From a checkpoint of a small mixture-of-experts model trained on Wikipedia.
Size: 14 layers, vocabulary 16384, 150M parameters.
Training: a variant of Adam for the experts, 629M tokens, 5172 steps.
Below are experts of layer 10 (counted from 0) of a mixture-of-experts language model. Rows are named router (the router's row for the expert), up (a neuron's input weights, with its number) and show model dimensions 384-511. Each number is 128 + 24 x the weight over its row's rms, rounded and kept within 0 to 255. Numbers have three digits each.
After each expert's rows: "comes after" lists some tokens at least twice as common just before its tokens as in all text. This comes from a sample of Wikipedia text that the model never trained on. Tokens count by the router's weight.

# expert 9
router:134140130127124133143126125103122133131128114134129142153122100123127090087130137110113163118145105120094132141105146149143158104172143148110128091115134117129095122132140091151117134154124187094135118106088123156116124102134145145130109139138091128150152096137124141143095126122173111131131115111083156153107163138137160127098091100135116150133123161121170131123100094097119086187127
up0:124125127149155148096152145101134124107111147106074107099103097123153112129114132149104142053108155123135119098154091117113111133120106179109150112104132142141112138160113087117143132114108150130102178160139131069141097123118114150152148101126165137192120123156137123155143154128119148137104095100132120105144171149140146180123173090130143163116148092138147102111144116160119111095087
up1:173146124131176116126149103130120111126160112131119133166145121138138127141111125133099095145181140085103084098117137108084162142112118158131090110141117102121112146090136119128091153189201107126144135087136158143124099094129112116154126172129097144128151126145134117111102135089128145129151086115126125163144072140128122072095118121133129158121151106111187129113075145152130143145146
up2:137143151140155144147143150100132100120161125141117124118100129117114154108131106117134177160135166131178151102114123148107169100099169140133138111131122164162081072104106157127125148120062099141116132117125102107139112122117085148090113158155119142181103105090111139073185133127094152139145109086113164139147102096133134130158154101146121131109093135136137063123102156130125099132145
up3:109136127118153154123133155161141159123114125104147152153086087136127143117113080126106106099125106118106111140166139127119081148093129156123148135129125084132119141105153163154104093140080155109121143154183105123138157135124121103095131165163102137077135131170149117114140157136149139143118120144139107085117138121142113162156105134119140080120134139100151134099136122122137147104112
up4:079102122106134146127106172112133158106099158087118147108161136136128126124108143126098112136131148124137108106157088147105161122115135099113120136111105107135187155113152177155132140107110131138114113122159130101153108147103069113125157151138132178148123084113150125111067136095086121130118120111156155132113142114116124117124157093076108153151164123129137090118129130083076116097098
up5:107132117093117103087130132130090154123124136102113146154143070091120138142085123176091108124134085142141150141140133156142105134114128127135124168149130101112178126114160103115134124110115150098119142112101145119151120152139169148128121106117077135109163107096130128131131182132110105130157157126153093111152138167088130116113107094147161151135151136118147145135122112126140090125152
up6:137108096113088163094139078138142110120113107135144107128134165138125129126114154107134147131129116133145100116120107144124130161079135117159141108108110117101140119112108107138155128121150133163141120102143138134117078128130124137106162124130140144117145139157151144126151085141120151175115099122097137148121135117126104153128145120124092133123129147135118076142173111145123137105099
comes after: "\n", "201", "\n\n", "released ", "202", "200"

# expert 0
router:160107102093109119123131147098125168134118138138156154145157083122146140107107114106087172135194123153097085146133131158122148125145108138174100143152153136127117108156116114143142153144087147120121127118082140079154089124136124134146123150111076154106149143133141110127077153170143127133172111139108126138116133131128115124132150144139089126143136116108148139115108145085153132149085
up0:143158147134127075095132142116126137122104128154103133120163107109112115084110124051171153150107075107139153123152159156138133139129082103144122096073098118136100138100099141141081109124122111136149127083137157149149145105158099127103086134114162123121135107143115109131128133105142106137169101129131176115069124121073086142137111145120107130107148116098177111134132115104138127122092
up1:134152106117138152143137093136118138133141076134144141119111170084111110119112135147127124112123149107162133133104124120108113146145144113122103118123167120094108123140156119142142142151130147103179098182105141107145149115133163082126094139164126160163115114149135130132114135129105129173109152143150125138157130130138130113136101140132137141112142159152094120105109112095164100124132
up2:150076142115145159070161101148121145107085088090134139134131125146125121128080168174073070130134139099114152148104113085140126134130167137158140146114143060124135128109104107083122177112115156105114136094109088150159132121152131121125094109139090134200142133084118132130117131110066151146147133150150090141137121133107154155152133126105146105148132154149103097153164139096155109082152
up3:146124134165150153115163128157085123124140108117165131118135105124139125132150115149073142174171142097132124131083128124117076119162161121148129112149132100119085156114122123109145143145124140149125138139100078113115143067148110136147085145132111123163118123100131134155094121105138152190147117121087152116057108083083157122126145093146142138137132086096116129136070123136118146109113
up4:097071171144122142105099094131044131122100109156095132109135080117125152110074147134128107155137132080139146097109133163131127121118151145109108128126116124148135157165101114132056172143069140105102125130131158165164114091148155089152125163144124126118134140072140088160137127117120158136149140100122155133122139106149105146095110135100103140105156142159129125143112139135145131126149
up5:143149116112121117159153137145145154163129109139134081086147113159129161112149102152130083127127096162149125127105129127146169105118142140120144135101154087141127151128093105116120116114175112114121170091137116074135157133107114142162144090096129157104077133120111152129061130111126157148075101154071135120113071113125124106102154119135132151147157133094113151152125092160116158127131
up6:158160174156091136093130085116051119082138131149126122129139059120105118137146109110119131130111114153158108115117123161155144159141120204136114136141118107128149079169156128151164117142137125107106144137118121145120135159130082136084147139125145122129120161125146082123126146128160121108131112093128117133130137140132117156124088113118105138126145147150128117136112140141125175138083
comes after: "| ", "; ", "0 ", "1 ", "–", "2 "

# expert 13
router:114125132097127132129139105141130104112120135107120140123126106109139098143135141110102138100209118149124126113095121141146170133150145124130142123134157140155117095131144100124186202148139208102145126138107117131144137110155108172120094149142104123124146107120102071119112133124160118129124073089128123121122110167134127116127115104137111122155109130127163113136123130096121036135093
up0:091119098104152104131167131139088099127086102128121165160090096105107132144139143148165149153125123154169131131079131099146153129178138133144183112155136121130096099123098128165070121180103137097127079140149167128114139116123109117110096167164073144117122143129163128116131121140162131125141157164130126106160156128150109155084137138121177105133090165162138111064085145123152122096146
up1:111149154130146057118111109126097139121114123124123148125128128123141104140116124119133133114086106166135139127149136170115143107116125128144091108153096085084100112140126097145088157102123115147124141151146111119171082112151084138107162118111133100099136103138114153072128140162132110133151096131152114136126107155102141104134146135135129172123093120108153148178110116099115108153147
up2:166112088118124120127132126154113123151122118112131166130157101126170148093117148094117099096114142146191126153110118117102122137108144126137112135120140128157104180112130104111110149132120100091119079119064115135120165103109122171089165142111135107170160104107089119124118161120115158163105139125158092125086121145161130093133109107147102099128111199164118098109070175139067150138152
up3:113135114091122088102118117118100154132113126145132112104152161155110114053157143095156119138123105117131151108107103083126082081135162155134086108136128141128104162145088141131126160150130119083101119152178145136093131136122131148102130145143143143133109174157122130142089131179134155164107183122120140086114153094122155145130128093118111117100121149115125136140118171118109114140145
up4:126114117112135091109111118110129146162141119162099122139117136111160153121131101152179117134143117129080117156106116153108149166168150121142129098132139155154129110132126108137125152120117165093127141145129069150193095103103096177170158163141125118124102123098125096134133143127149181150193151190123147158093121151145118113097103118087105118134112107156108082113093135094130125096095
up5:135112146150162151113151116137104075179136088105100156139135144136115139109096122110102136130111093117093101132111110148109148110138154148118162134108156104108097120156140111166129120136147129152109109099154138144117102103146087135122146140123110126145143165155116175157084112123103165173175141148098101124074155094133088109099100116148100121117100149110122136113097137101116099158099
up6:116103117152128191089122128085139133138155142147072172128135145139144139094137127126169084125108137094077077155147128137163093111147108145123115082051181133169081089139108140186126103106145141129141108113143127108135146133138126105143130072151110169195145075088112108152127123139153106137140140126121147109107123103149150147118135130109128166113146136113141109131153136131135144105100
comes after: "the ", "The ", "\"", "s ", "a ", "-"

# expert 4
router:104131118089107124121141123159101130109095125106115158071126106135136138115117108142144124119142122136059101147092139111135079092154143130127134099123130127153115138149116102162136255145111162148089093133126115106129159113133100139129144135178117133111147105136122122122071131118140156136144133023108113174118159138113135143152106127118120157168073129100156110139093113145118109127103
up0:094127100108106159099119170141183122137125128129115143124161101146158134098096098117135132125157145126160118101114125137154150149144144085175122131144144124137120140097123116110137135088080170119144108097094103111094112148137098105124104086154150143129161105070148128158157135141115102145100069107092108178130165157140136125136108117117064151112138109101115115131129107131116131062142
up1:118134143125129107114131179123093156088095097132126160123063137126132112148107125089123137120101129120140124126107194129132120132125153140119107128116140169144078087135132084150117164165131152135134118087118114121136115100140143117127114149144102124114132104188138134152074152134111136133098153151124171097162119148094152118156129121116124107141146110115164132126148132093123113136123
up2:091112121100118121145165123125139102156110167132093153151155126074175135116124098107130145136153159106157117098141096112163132129105129120134122121151111131136115137103094139101089153127124162135100123113138102108120126117135114118065140171137125149123115097099128117103156119106160104096085138106119081171081133124140091109112132113129155137082158131088126109119146092114116114152153
up3:114115112108102114124119115140105128142153056159125142119145128173154109139141101114110126113152146146127092126111147097166141170162148137108142089143139108147123185127119147141135155150112123131098124135143142104098123113136125140132122085124095159107154104145132082178093110118129111134156137133147112117102138149112136124114099149111133140133140099106154097103089153120119129127112
up4:164069176122161110142122164118147130110127110098151146131152150114147077115127118137116116114135129140175139147118134190129141114121125117159146167123157071155148125160122094122143127130157132141124106105122133111154125137136164180149139163141083130145111106121126127138093093122107100143078130142113120124107084174163086112152106107167109120111137135170106107112150107140129137139121
up5:088111140095136131115133173107097128161162128152188154139159120138115133156136131136126117109147146170141115148153106150133133109125114098149162076130162127156109127132133113075170158114118144121160148135105134145117115152165106137104133118146099096130161157135127122130123116128118120117088117151109150134096137153129136127078126076077078119115106149130115087129106119157141155128118
up6:113105159100106099086140146079105138161153100087127139130105110112137144126122118138137120151145105130147092134152115125132132122115070103119133080114134112137160167130090131113133172122161150138111125115099110140125127118101107183151119128113119130156130140093077091125112072104135086082113102124122159114136169150117110116099123133131120160116148071133125097086151114138105114142141
comes after: "of ", "'", "in ", ". ", "with ", "to "

# expert 14
router:160115116112154139137157132110094141121111116103127147126093069139162146110140146069079143114108131147085110130113123137132136078124114141150205123106162100124118111157131124159088112106110144091119122110139116127151092086150110128118129154132109123138162133147095135097107105089157129168126140123118157138089138150115137127129128099102132192172114138116146087095128133116114146114116
up0:091137107117132141121144127115107161088129135115121089119138110142101145120116107130139114131138100153126121114122124079139108128097140116116107160156099123149141103129137113150154150126111125163140086100124090106146196158115123100143117135162119114104093134141158143156121132123096120134146102119124140126133049093105147145142103151095114124128082116125153157155131120145139116093122
up1:126105141137169171153123151095129160126150118132172171123169109128116125084117125091100109129134127129124107127121131154129163130090087122151100123091139098165085137047120121149081132140144121128145155122110127114134126156130134146165091126109167140137146116152121098133126152132129155113132152120092124148118116118142151112130158124161114117130148134102124120122125122091132125110143
up2:098102185144180148146154145126157130136111124167125168142095207093152140162091100149114118134157170137135094092091123129134108103151126091122140125112136100130159136127137137109156140126111124099126137114113123118108117139134155125117137120123116152150144121134168129132109102145076164161142139127112110122139182126088131104150087137145107116098136157185100094115140069143148125139125
up3:109131119087134157116102120176172171100143123152098131106096152127119133088129106116116126126123132106118128121078164134138101086143146181165152112103098146167092147149110126167126124126149127114162096177136104161126154101167150123105124117137099110133152131134121111159202122126127114114144128138111078116117124081125122162124113124139112098126102139124118129169138129148144122097154
up4:152122114089135128124147125132124108124102095103090143133124094167159117110159132146107152167141161058160058119098144120105112123117126123125145122121141132136152155119169118183154135101143126118122122101125105128093123155122142140141104151096107170086116100128139121182099134108133122165117145113130126130092093132117101102170161092175122137129151144136122115135117111154159099158139
up5:159122107140117135132164126108112168138136105178143144131120095121154120100102113109136136109140139170179141129140143153129117129105061136139120148153130109150116111086137096111133143120168137094121120109122170116126124176109128153105122145144132079139148121118113116123190106134153139118147143131141089118089139126116136133112108137129141150122167157147160090128152150114148124096127
up6:124160174071134123098130110152176127103136090124119108112125118093115151144111097132179165133125124120129111135148135160111137082116100115089082115147161139128125118086143129120155129132137126153108163138126155087150150139099146124115124101154102132076147097095178141121136201122163130155131136133136144130136130105135150135146116084114144113125153097094150158148128139110112113111158
comes after: "|", "\n", ".", "\n\n", "==", "==="

# expert 2
router:124136121080161129125101088118160151106121120139111135140110101126123089120112118123131127092200156119143137129133129094127131103118143134156144094126172166162111169115117097094123189114107128077116142114086143146166082085109112134103100135134069155116120148128102106129048115102171160102126116100125140173137164129095133136149091122149124136136104118088164153107128142124108121147121
up0:125091143186142115137108110124129113135112095145139100155086140129132164085143160121124163119126100093146091107124139134071129121150129133145135111125090152131120135113115157121128116100093121133139095121138116136131141114125152198094106132139122090127110089130136131127116141126124137105155136104077126149135049121150073167119103140134102104090117144098151097115119050145159111132151
up1:138157138135153170156130120112118152095126134117133147121124071121156132110188114140139149156133147105140124124110147136102159095171147119128107098143157107157144130123131113139145131061086134135113135120143151133151126130104097152145114118159142149153116128113158126105119149113100152120154122204148119102119052111181126127118103127128161119144116145103145131139090126140085147141131
up2:091127138122080114117123138155134114131168150108108187170121143103147142124179113123113147124128106067141168108075124119148099104135171135140144137109092094123121086150103102144123125143183136084147097094137141126127119132144109127158085135152165144205132097067149116126138109157115102100146158161113115084116131119151113102167138118136118138125108099067165144130128082135123166108130
up3:131098119115107170092122146131154113164129138135122099131106144124145093112111104138129128102138127137139122117133143133141109095186123144138129118166092108169113120106127045123112074128151121127172119155154153156099148157179093140142125135132110173129128136138113107117137100110127093106085123141130109103094115150130137146110132153122094124151144122082120116131149132166129110154148
up4:171122089115125123112095166116085130129147143124053119141140125102122148141095137114126129145127178166104130109154140137094157150125105124127075149138103115132179128143126130127111151106139134132137086112085131073129147119156161129111147092115128151107102120144149084170126118140139124096132119105152081162122099147119170169124110124137141134149155147144100179114082188125073124154134
up5:117153092155101167086089123092105143111118154110154108128098123129131138097142094109117170130141139117139135118070111111114116165142134094130161146137122139136101110130106122130087121139113139088152119132092113110164141108095128121125126150125087149130105120127115098137151120126157123119138092186112130161154116102127059143137121176134133115165110102143116127143151162114139154084109
up6:133140125089098132126162146165135134154144119117130142174139133091155134115140134127115130127133157138086060136114146169132129134155091127155131093139151117146116138132059099118109136148131141152140119112106138125099113135174138119136135084139136128101103135129085080130073166144151122081098106154138164092146161080111142114161112118142133121193153160161141138122131124117116119129090
comes after: "1", "in", "-", "un", "Con", "U"